Below are experts of layer 5 (counted from 0) of a mixture-of-experts language model. Rows are named router (the router's row for the expert), gate (a neuron's input weights, with its number), up (a neuron's input weights, with its number), down (a neuron's output weights, with its number) and show model dimensions 336-447. Each number is 128 + 32 x the weight over its row's rms, rounded and kept within 0 to 255.
Before each expert's rows: a language model's description of what the expert responds to; "comes before" lists some tokens at least twice as common just after its tokens as in all text. This comes from a sample of Wikipedia text that the model never trained on. Tokens count by the router's weight.

# expert 38
It responds to: Numeric table cells. Pipes and digits inside numeric sports league and statistics tables, as in win-draw-loss columns, decimals and scores like 1–1.
comes before: " |", " 0", "%", ";", " km", " 1"
router [110  53 184  77 103 155 168 181 169 104 194 153  97 120 202  85 137  98 138  98 117 167 154 120 102 144 140 101 175  92 102 103 121 125 139 142 149 156 130  98 145 136 105 123 142  98 133 106  77 156 150 168 180 125 145 145 187 149 151 118 109 118 100 121 114 122 135 133 110 165  91  74 138 112 127 142 132 111 155 168 162 142 124  85 116  75 156 141 106  87 116  76  82 117  64  75 137 120  96 187 139 159  99 173 196  74 163 120 154 110  75 129]
gate0 [ 89 194 123 100  99 139 114 179 140 125 109 145 112 103 118 150  70 181 152  66 121 163  79 140  95 110 161 139 103 131 151 181 146 145 171 123 155  91 140  97  94 141 105  94 149 143 107 142 140 124 109 158 117  87 110 177 104 141 119  97 141 165  74 116 133  82 154  71 115  89  98 147  95 118  87 154 120  57 188 144 148 155 158 136 135 142 125 148 125 129 128 123 122 127 180 125 116 152 161 125 164  78 115 188  59 247 166 182 150 141  90 149]
up0 [109 133 154  84 112 163 111 116 138 136  95 142 110 145 150 145 160 160 132 132 100 143 150 113 130 125 146 138  91 116 125 175 134 130 139 124 136 131  66 141 181 103 123 125  84 135 115 109 114 147 152 152 102 144  98 145 109 131 115 141 131 151 122 185  75  52 124 129 100 186 120 154 190  59 149 175  88 195 102 171 121  67 176 173 105 154 132  93 143 162 114 110  70  98 130 127 118 137 175 124 157 137 159 152 188 156 165 104 175 136 106 110]
down0 [155 164 130 135 142 119 166  50 152 189 164  96 189 157 101 141 122 170 101 153  90 138 150 124 166 162  46 109 138  82 137 133 131 117 179 118 180 139 101 139 151 150 117 130  92 107 137 191 143 121 176 125 120 125  79 130  92 169 199 118 114 173 165 144 101 201 138  66 101  97  69  96 192  78 130 133 105 118  86  88 141 103 149  94 103  66  91 112 153 124 170 208 120 114 116 127 118 141 146 170 131 125  93 159 122  88 150 121 161 150 176 118]

# expert 45
It responds to: Name-final institution nouns. Last word of proper names for places, events and organizations, such as Street, Cup, Stadium, Relays, Creek, Records; also ft.
comes before: ",", " (", ".", " in", " and", ")"
router [ 94  96 149 121 113  87 106 165 164 143 145  84 111 113 105 102 128 139 190 148 185  93 105 117 103  83 139 123 138 102 140  72 172 147 110 104 116  88 183 133 162 113 170 162 151 116 108 193 181 106 166 115  78 127 171 100 137 158 118 134 101 109 188 101 132 153  90 186 171  73 122 188 133 165 146 124 246 151 102  90 119 151 132 128 118 164 150 177 117  83 150 167 154 131 112  79 184 122 128 116 148  92 166 161 118  73 167 105  51 152 150 151]
gate0 [138 162 109  89 133  97 137  96 160 141 140 112 168 125 138 184 114  96 113 131 150 173 142 142 146 167 109 103 169 159 179 119  90 124 108 116 128  91 162 130 110  99 154 211 159 134 130 113 127  61 147 128 114 210 123 151 131 128 120 124  97 171 116 153 173 120 134 138 146 127 108 169 146  92 100  96 132 180  90 147 174   0 190 129 157 123 190  97 167 127  72 111 127 132 166 100 122 154 124 153 132 129 152 118 140 160 154 175 116 159 114 143]
up0 [101 121  89  66 115 173 101 137 111 202 131 116 163  82 115 137 108 113 127 131 170 158 142 122 111 114 139 144 137 120 125 116 151 122 167 122 105 140 198 136 102 107 189 170  83  95 136 160 129 124 105 177 139 151 122 104  94 149 120  75 143 147 170 123 130 123  52 113 125 119  82 146  89 122 118 115 103 151 126 122 175  33 134 132 141 116 146 101 145 113 112 142 122 136 120  68 125 185 141 174 161 100 216  80 124 133 162 109 124 194 156  91]
down0 [124 161 169 137 119 120 106 147 141 122 133 149 119  64 110 186 158 151 190 180  90 153 151 180 110 145 128 176 147 132 146 167  86 159 166 126 124 194 132 143  82 113 153 110 114 114  95 184 139  96 111 132 116 146 120 169  91 119  98 110  90 173  90 190 170 137  67  68 164 102 138  98 107  71 124 147 117  89 171  91 117 114 141 105  81 111  81 122 121 111 202 233 127 156 107 127 117 147 102 125 170 155  89 115 131 146 119 170 208 134 210 145]

# expert 2
It responds to: Relational prepositions. Prepositions and linking words after a verb, noun or comma, such as with, by, for, to, including, resulted in, dedicate to.
comes before: " the", " a", " his", " an", " her", " its"
router [ 94  91 122 115 145 149 122 140 129  83 112  87 132 174 137  66 107 116 124 111 107 193 102 126 160 128 144 130 183 140 124 137 171 106 141 144 179 155 153 125 114  93  76 114 138  60 158 134 118 159  99 126 134 141 172 138 136  75  75 124  90 139 100  76 149 175 128 110 156 124  96 153 113 153 187 190 127 166  77 148  95 129 161 140 139 150 168  77  92 175 113 124 104 125 127 154 168 152 168 106 150 147  95  95 116 119  81  89 108 169 153 148]
gate0 [161 152 101 168 119 152  60 103 131  86 115 169 108  79  76 134 106 132  99 150 153 144 125 116 125 120 107 135 163 122 102 177  99 123 117 140 145 131 109 182  84  99 116 143  68  91 111 151 127 127 124 132 145 167 115 147 129 113  97 117 147 103 135  91 141 172 151  71  69  83 178  69  89  67 169 162 147 160 129  78 127  99 125 146 148 126 184 205 117 158 118 194 159 181  85 105 101 141 116 136 105 127 104 103 169 132 165 112 166 118 141 170]
up0 [149 169 179 129 186 133 173 117 141 195 100 131 164  98 175 147  99  85 101 131 137 134 148 135 116 162  75 112  91 107 149 119 157  91 162  59  51 176 131 139 102 156 199 151  92 116 133 107 156 156 159 118 176  77  82 126 223 127 144 141 153 154 120 154  93 105 127 174 111  82 103 130  90  95 134  94  73 110 102 170 112  92 111 101 118 120  75 107 127  62  89 157  89 147 150 106  80  85 104 123 133 119 135 129 106 139 127 128  97 130 125  90]
down0 [125 160 182 135  64 159 149 138 155 110 122 118 110 110 148 112 124 101 178  94  80 104  89 120 167 129 171 126  65  82 127 127 191 144 119 101 119 122 109 181 101 127 169 169 105 170 138  53 202  84 111 144  95  60 127 123 143 147  94 152  79 132 146 136 158 142 112 139 155 141  90  95 162 143 133 167 149 112  91 132  92 169 122  56 118 153  73 144 150  76 108 135  92 183 153 128  90  60 133 104 124 156 105  66 155 153 108 114 175 173 100 139]

# expert 15
It responds to: Numbers in data. Digits in coordinates, addresses, dates and infobox values, plus degree and minute symbols, as in 42°31′, West 49th, 1476–1495.
comes before: ",", ".", " |", "′", "°", "th"
router [150 147 139 131 179  40 138  75 113 142 124 144  97 132  82 163 138 115 141 151 135 159 162 132 118 128 157 144 160  71 133 172 168 153 164 158 134 151  89  78 114 127 150 108 138  68  88 137 119 131 224 131 163 146 183 124 191 101 123 144 130  91 128  82 162 176 194 127 149 101 114 113 101 119 139 139 137 155  83 174  92 133  99 110 112 143  73 129 115 114 111 130 160 113  96 127 161 106  58 107 116 149 172 211 148  79 175 121  86 107 113  91]
gate0 [101 130 132 138  99 148  46 122 132 186 116 178 110 164 156 119 127 108 169 157 136  83 125 109  81 121 121 133 135 146 142 106 124  38 122 140 160 106 113  61 223 119 158 142 134  58 133  99 146 135 138 125  62 151 111  70 105 118 134 132 175 133 148 116 107 137 128 129  69 180 125  51 140  90 174 213 115 109 159  70 158 104 126  77 113 174 136  89 168 110 103 158 152 156 173  78 104 106 164 110 116 152 159 134 106 131 135 137 202 107 130 132]
up0 [ 89 167 158 146 146 153 166 173 177 124 141 123 136 165 109  94 128 127 140  75 138  51 108 136 126 152 114 168 129 154 120  93 123 167 117 152 138 111 155 133 139 123  67 130 160 150 145 113 173 165 130 116 128 103  97 155  92 140 115 175  86 122 100 186 123 152 119 113 114 120 157 103 161  98 170  69 133 185 117 110 173 116 189 121 129 117 116 114 182 121 118 147 129 123 122 178  85 125 142 155 104 119 123 122 154 174 120 115 110 104 177 121]
down0 [138 155 144 123  87 126 121 143  80  93 114 144 203 126 169 113 119 120  68 136 132 128 127 161 150 187 107 105 105 112 178 162 150 152 106  96 156  82 159 138 143 169 160 126 107  85  83 122 132 150 116 129 146  68  97 113  80  55 108  93 112 148 118 161 157 164 103 162 146 201 153 144 139  81 178 168 145  71 166 139 118 162 149 122 126 104 124  67 153 114 118 124  98 155  86 149 167 159  98 101 116 100 102 108 194 141 114  95 127 134 114  78]

# expert 58
It responds to: Infobox fields and stats. Field labels and values in sports and science infoboxes and stat tables, such as Current team, Position, loan, Goals, numbers and Phylum.
comes before: ":", "\n", ")", " /", "–", " ("
router [125 115 162 161 144 137 174 160 117 126 151 122 126  64 147 133 114 108 136 116 119 163  72  87 108  95 124  95 112  86 148 125 111  91 136 188  83 189 174 133 104 125 146 118 166 162 113 156 123 141 179 120 195 160 196 159 139 168  48 106  73 152 148  62 143  89 135 153  96 156  88 140 116 140 153 150 138  99  96 196  92 136  75 112 150  68 155 124 104  75 162  89 109 126 169 108  92 112  87 158  58 118 172 136 118 102 202 167 167 101 149  88]
gate0 [114 178 117  84 152 140 134 102 103 166  73 141 158 166 129 169  71 177 104 125 145 134  85 124 181 101 153 135  67 130 102 155 171 157 164 131 145 109 134 104 157 124 130 117 126 122 160 161 168 131 103  92 117 113 131  94  91 102 169  84 170 109 164  76 144 151 136 139  82  93 162  98  90 152 151 157 182 134 158 119 122 102 124 135 137 121 179 152  78 112 129 168 180 117  74 108 101  92  83 138 164 195  90 135 114 132 148 107 136  47 111 143]
up0 [200 114 100 103 132  93 101 110 124 188 106 149 137 164 102 148 119 158 174 120 127 133 130 106 164 113 123  60 100  69 113 155 166 158 115 116 122 145 133 106 140 136 130 168 152 154 150 134 128 138 118 136 131 110 114  96 130 111  98 111 119 125 139  98  98 164 130 107  88 166 136 163 118 125 148 155 117 124 165 126 119  85 169 169 159 173 127 145 127 111 146 105 155 150  79 117 123 159 144 107 137 185 167 177 132 151 109 134 129  98 141 128]
down0 [191 166 146 121  91 156 115 140  74 136 152 182 109 166  95 139 116 131 113 151 107 109 141 153 162  91 184 156 113 121 156 142 109 165 145  75 132 102 159 200 136 120  83  48  91 116 171 220  81 124 134  66 152  99  97 103 114 144  90 176 166 149  66 156 107 166 139 105 113 205 168  79  93 114 118 125 121 119 136 149 140 101 151 146 130  58 119 135 171 145 104  74 104 123 118 146 155 118 131 100 140  76 168  96 121 185 127 117 131 114 135 124]

# expert 12
It responds to: Quantity and time nouns. Quantifiers and counting nouns in sports and statistical prose, such as all, both, several, half, season, point, million, and sentence-initial However.
comes before: " of", ",", ".", " years", " in", " than"
router [ 96 102  82 172 129 145 159  76 163  92 109 153 126 121 110 140 155 144 112 111 174 138  67 124 145 165 102 110 129 155 188 147 112 158  95 139  81 101 122 124 117  72 182 121 168 146 130 108 115 118 126 105 137 154 177 112 125 157 171 157 153 146 131 123 128 101  65 139 166  94  63 163 133 143 131  99  97 160 159 109 121 126  83  98  92 120 156 138  94  91 140 104 173 126 142 121 100 128 134 162 145 126 143 161 188 125 160  90 102  96  69 178]
gate0 [173 180 118 134 208 124 111  90 156 102 114 135 130 121 134 116 134 103 150  56 121 157 152 149 157 164 126 115 181  59 152 128 110 157 146 149 187 106 142 100 163 153 187 167 148 149 131 109 122 121 117 107 134 129 131 200 103 195  87  63 150 147 142 148 150 120  51 155 122  75 115 159  91 139 178 108 114 141  63 117 165  94  84 160 118 150 143 119 121 113 153 125 169 136 140 139  79  93 104 127 126 140  94 136 180 155  73 129 190  86  93 124]
up0 [144 123  87 160  52 170 117  94 154 100 155 114 103 173 109 142 108 133 146 149 156 148 107 162 142 149 113 142 124 106 142 130  62 137 163 122 110 105  93  94  68 118 139 186  86 107 155 106 140  94 152 176 152 118 146 146 137 163 115 123 109  80  93 118  98 108 138 121 107 213 144 124 153  69 137 142 174 122 112  88 180 159 132 130 121 157 141  99 102 165 156 153 164 168 142 121 119  96 134 122  88 125 166 165 160 244  57 125 238 193 185 132]
down0 [ 98 133 194 135 153 160 141  67 107 167  87  93 182 183 156 104 153 140 112 114 171 102 160 110 156 124  71 114 168 175 158  79 139 105 154 150 153 104 156  82 145  85 100 116 170 125 192 103 104 116 131 141 140 109 124 192  80 112  88 110 137 156 112 135 163 132 167 145 179 116 136 153 185 181 112  86  86 120 135 143  71 195  99 131 142 139 166 104 131 194 164  99 110  96 114 150 106  86 135 143 150  92 139 119  87 104 132 136  81 119 115 104]

# expert 31
It responds to: Institution name heads. Capitalized head nouns of proper names for institutions, wars and publications: University, House, Council, Court, War, Times, Guardian.
comes before: " of", ",", " (", ".", " in", "'s"
router [172  77 132 152 125  45 130 171 132 150  90 134  87  94  78 117 170 141  73 148 164  97 124 149 110 119 132 128 133 126 106  97 100 154 133 143 157  92 120 164 128 145 136 136 151 137 146 183  88 154 170 196  89 163 148 124 211 148 149 130 175 110 162  89 139 122 117  63 135 174  95 136 136 153 138 173 188 130 155 138 103 159 120 123 145 155 109 188 140 114 107 146 122 140  58  66 133 140 140  96 159  99 139 113 128 125 174  73 105 153 113 143]
gate0 [ 29 119 109 157 124 116 116 102 125 133 130 147 144 112 149  76 134  92 121 102 167 195 138  95 153 152  80 123 108  96  98 146 163 120 169 190 134 144 144 123 120 115 105 128 121  70 134  96 127  74 132 143  70 149 136 129  93 114 158 150 100 121 156 102 136 159 128 135  94 133 130 148  87 160  76 166 144  90 133  85  62 104 124 114 108 194 145 162 112 127  99 141  53 108 140 108 106 145 167 144 112  86 223 167 137 111  75 122 163 110  92  98]
up0 [ 85 125  80 175 107 105 122 159  67 100 112 162 165 108  77  76 120  81 105 143 110 130 183  75 113 158  64 104  43 174 119 134 160 119 142 143 125 147  90  78 130 107 116 110  89  81 134  50 140  86 105 167 109 173 152 163  75 133 163 151 104 130 127 145 116 198  81 184 132 149 143 146 107 142  80 166 123 105 140 107 114 152 156 136 153 185  82 178 113 126  94 122 112 128  84 155 119 152 103 137 153  59 157 203 165 117 105 117 142 100 126 116]
down0 [100  87  96 119 116 154  86  88  99 104 111 107 126  81  60 195 113 144 143 140 110 113  95  72  88 134 116  79 126 121  92  99 122 176 106 153 122  82 134 131 134 111 119 139 115  63 129  92  64 148 179 139  69 107 199 133 117 106 172 154 127 114 121 124 148  76 175  84 152 100  64 177 151 112 132 101  87 118  97 214 143  82 176 122 125 184 108 124  78 110 127 124 121 132 145 119 106 133 135 193 193 102 126  89 102  90 182 156  96 130 111  88]

# expert 35
It responds to: Prepositions and narrative verbs. Prepositions and particles after verbs in plot text (against, off, from, to), clause openers After/When, plus colons in Genus:/Binomial name: lines.
comes before: " the", " a", " his", " that", " to", " her"
router [ 90 144 122 124 104 177  99  94  93 121 137 100 148 109 127 159 136 161 121 101 128 124  52 146 140 108 130  50 126 127 144 167 114 153 124 120 141 104 101 118 114  61 107 151 124  91 122 136 148 141 132 138 176 129 112 176  79  87  99 138 123  89  95 126 159 105 105 129 170 151 104 158 122 103 163  94  67 132 116 120  64 123 127 180 148 124 147 116  69 150 149  93 109  92 195 186 111 216 156 139  49 163  97 152 120 115 122 144 100 176 159 153]
gate0 [124 146 164 158 122 149 117  85  75 154 156 185 146 191 103  62 138 176  94 101 107 136 108 151 179  94 143 121  98 108 100 109 159 110  91 109 132  98 134 145  92 169 122 144  97 177 205 126 133 129 102 155  90 143 153 112  87 169 183 102 146  66 157 131 160 119 121 101 147 136 136 100 114 219 129 105 148 105  86  96 159 153 187 174 153  93 153 192 214 160 121 107 164  77 143 125 106  98  71  74 153 111 142 159 130  18 200 123  93 142 112 154]
up0 [112  89 137 134 136 164 145 122  73 172 130 141 129 136 133 180 138 168  86 119  97 121 120 163 104 110 102 134 200 136 131 200 138  64 143 168  89 153 131 120 140 146 135 156 119 177  92 103 160 134 142 140  99 158 220 128 114 176 176 141 215 136 127 119  71  82 118 159 109 171 105  71  79 129 137 161 125 147 133 161 111 124 147 105 146 116 138 165  95 131 158 123 201 129  95 107 131 117  94 139 140 145 185 139 138  73 164 163 119  90 136 119]
down0 [209 119 107 153 180 147 122 153 164 144 107  87 109 157 129 175 142 111 155 135 122 116 129 133 156 122  79 162 151 121  70 161 117  76 184 158 112 178 171 108 181 106  62 122 139 104 100 141 198 118 159  59 186 124  93 103 165 143 123 154  99 159 140 138 139 108 159 111 161 106 138 145 110 106 127 115 109 145 147 154 132 185  59  92  97 148 150 110 123 180 118 120 145 170  85 130 136 119 129 133 127 148 148 189 117 171 128  77 127 175  72 112]

# expert 17
It responds to: Years and dates. Four-digit years and year pieces in dates, ranges, tables and lists, such as 2017, mid-1920s, 2020–21.
comes before: " |", "–", ",", ")", ".", "),"
router [173 129 161 111 135 103 147 176 146  96 158 138 108 126 201 114 103  70  97 127 115 155 176  90 122  60  80  60 200 145 124 117 113 124  88 181 100  77 188  75  77 149 151 101 111 148  76 129 137 172 140 107 105 130 155 168 129  65 157 121  86 139 152 138  90 136 163 161 150 130  79 140 141 159 134 176 129  91 139 176 118 110 122 164 124  72 129  60 155  81 169 146 138  50  75 130 116  92 139 124  89 124 158 160  65 102 128 156 107 175 180 112]
gate0 [160 172 139 122 156 133 133 170 124 133  70 115 127 163 144 164  77 125 124 120 107 108 155 199 149 104 136 129 114 125 127 163 108 139 140 116  74  83 181  96  75 104  79 161  98 164 149 123 105 131  65 161 136 137 146  83 129  60 163  75 116  86 121 194  96 174 146 119  89 137 137 130 129 156 144 141 164 161 118 123 155 113  80 169 140 161 116 111 148 100 117 101 191 113 156 128  45 135 135 144  97 177 207 161  89 152 127 131 178  91  77 152]
up0 [120 136 179 105 127 106  62  78 168 151 146 115 141 149 174 147 124 157 126 169 155  85 125 100 160 143 111 149 143  99  83 166 139 126 213 163 121 171 132 122 143  98  78 174 136 134 147  86 181 108 131 145 166 121 132 111 111 149 166 162 170  38 168 127  98 185  98 138 107 118 115 119 111 101 202 106 111 128  85 108 219  63 145 174 112  91  82  98 146 115 141 125 163 147 162  92 145 100 194 113 136 150 129 127 172 168 158 159 131 101  94 129]
down0 [111 106  71 166 155 105 117  83 144  98 169 137 109 111 195  84 153 115 149 110 143 145 148 128 143 153 156 195 117 100 144 138 214 142 135 114 101 108 116 131 163  92 110  91 136 106  88  79  60 160 108 104 127 151 164  99 109 130 152 162 101 138 120 109 114  96 128  90 122 115 159 165  57  95 155 139 133 114 158 111  99 121 149 160 174 125 156 102  93 151 140  56 150 139 138 160 118 125 102 130 133 145  95 131 133  68  75 187 101 162 129 105]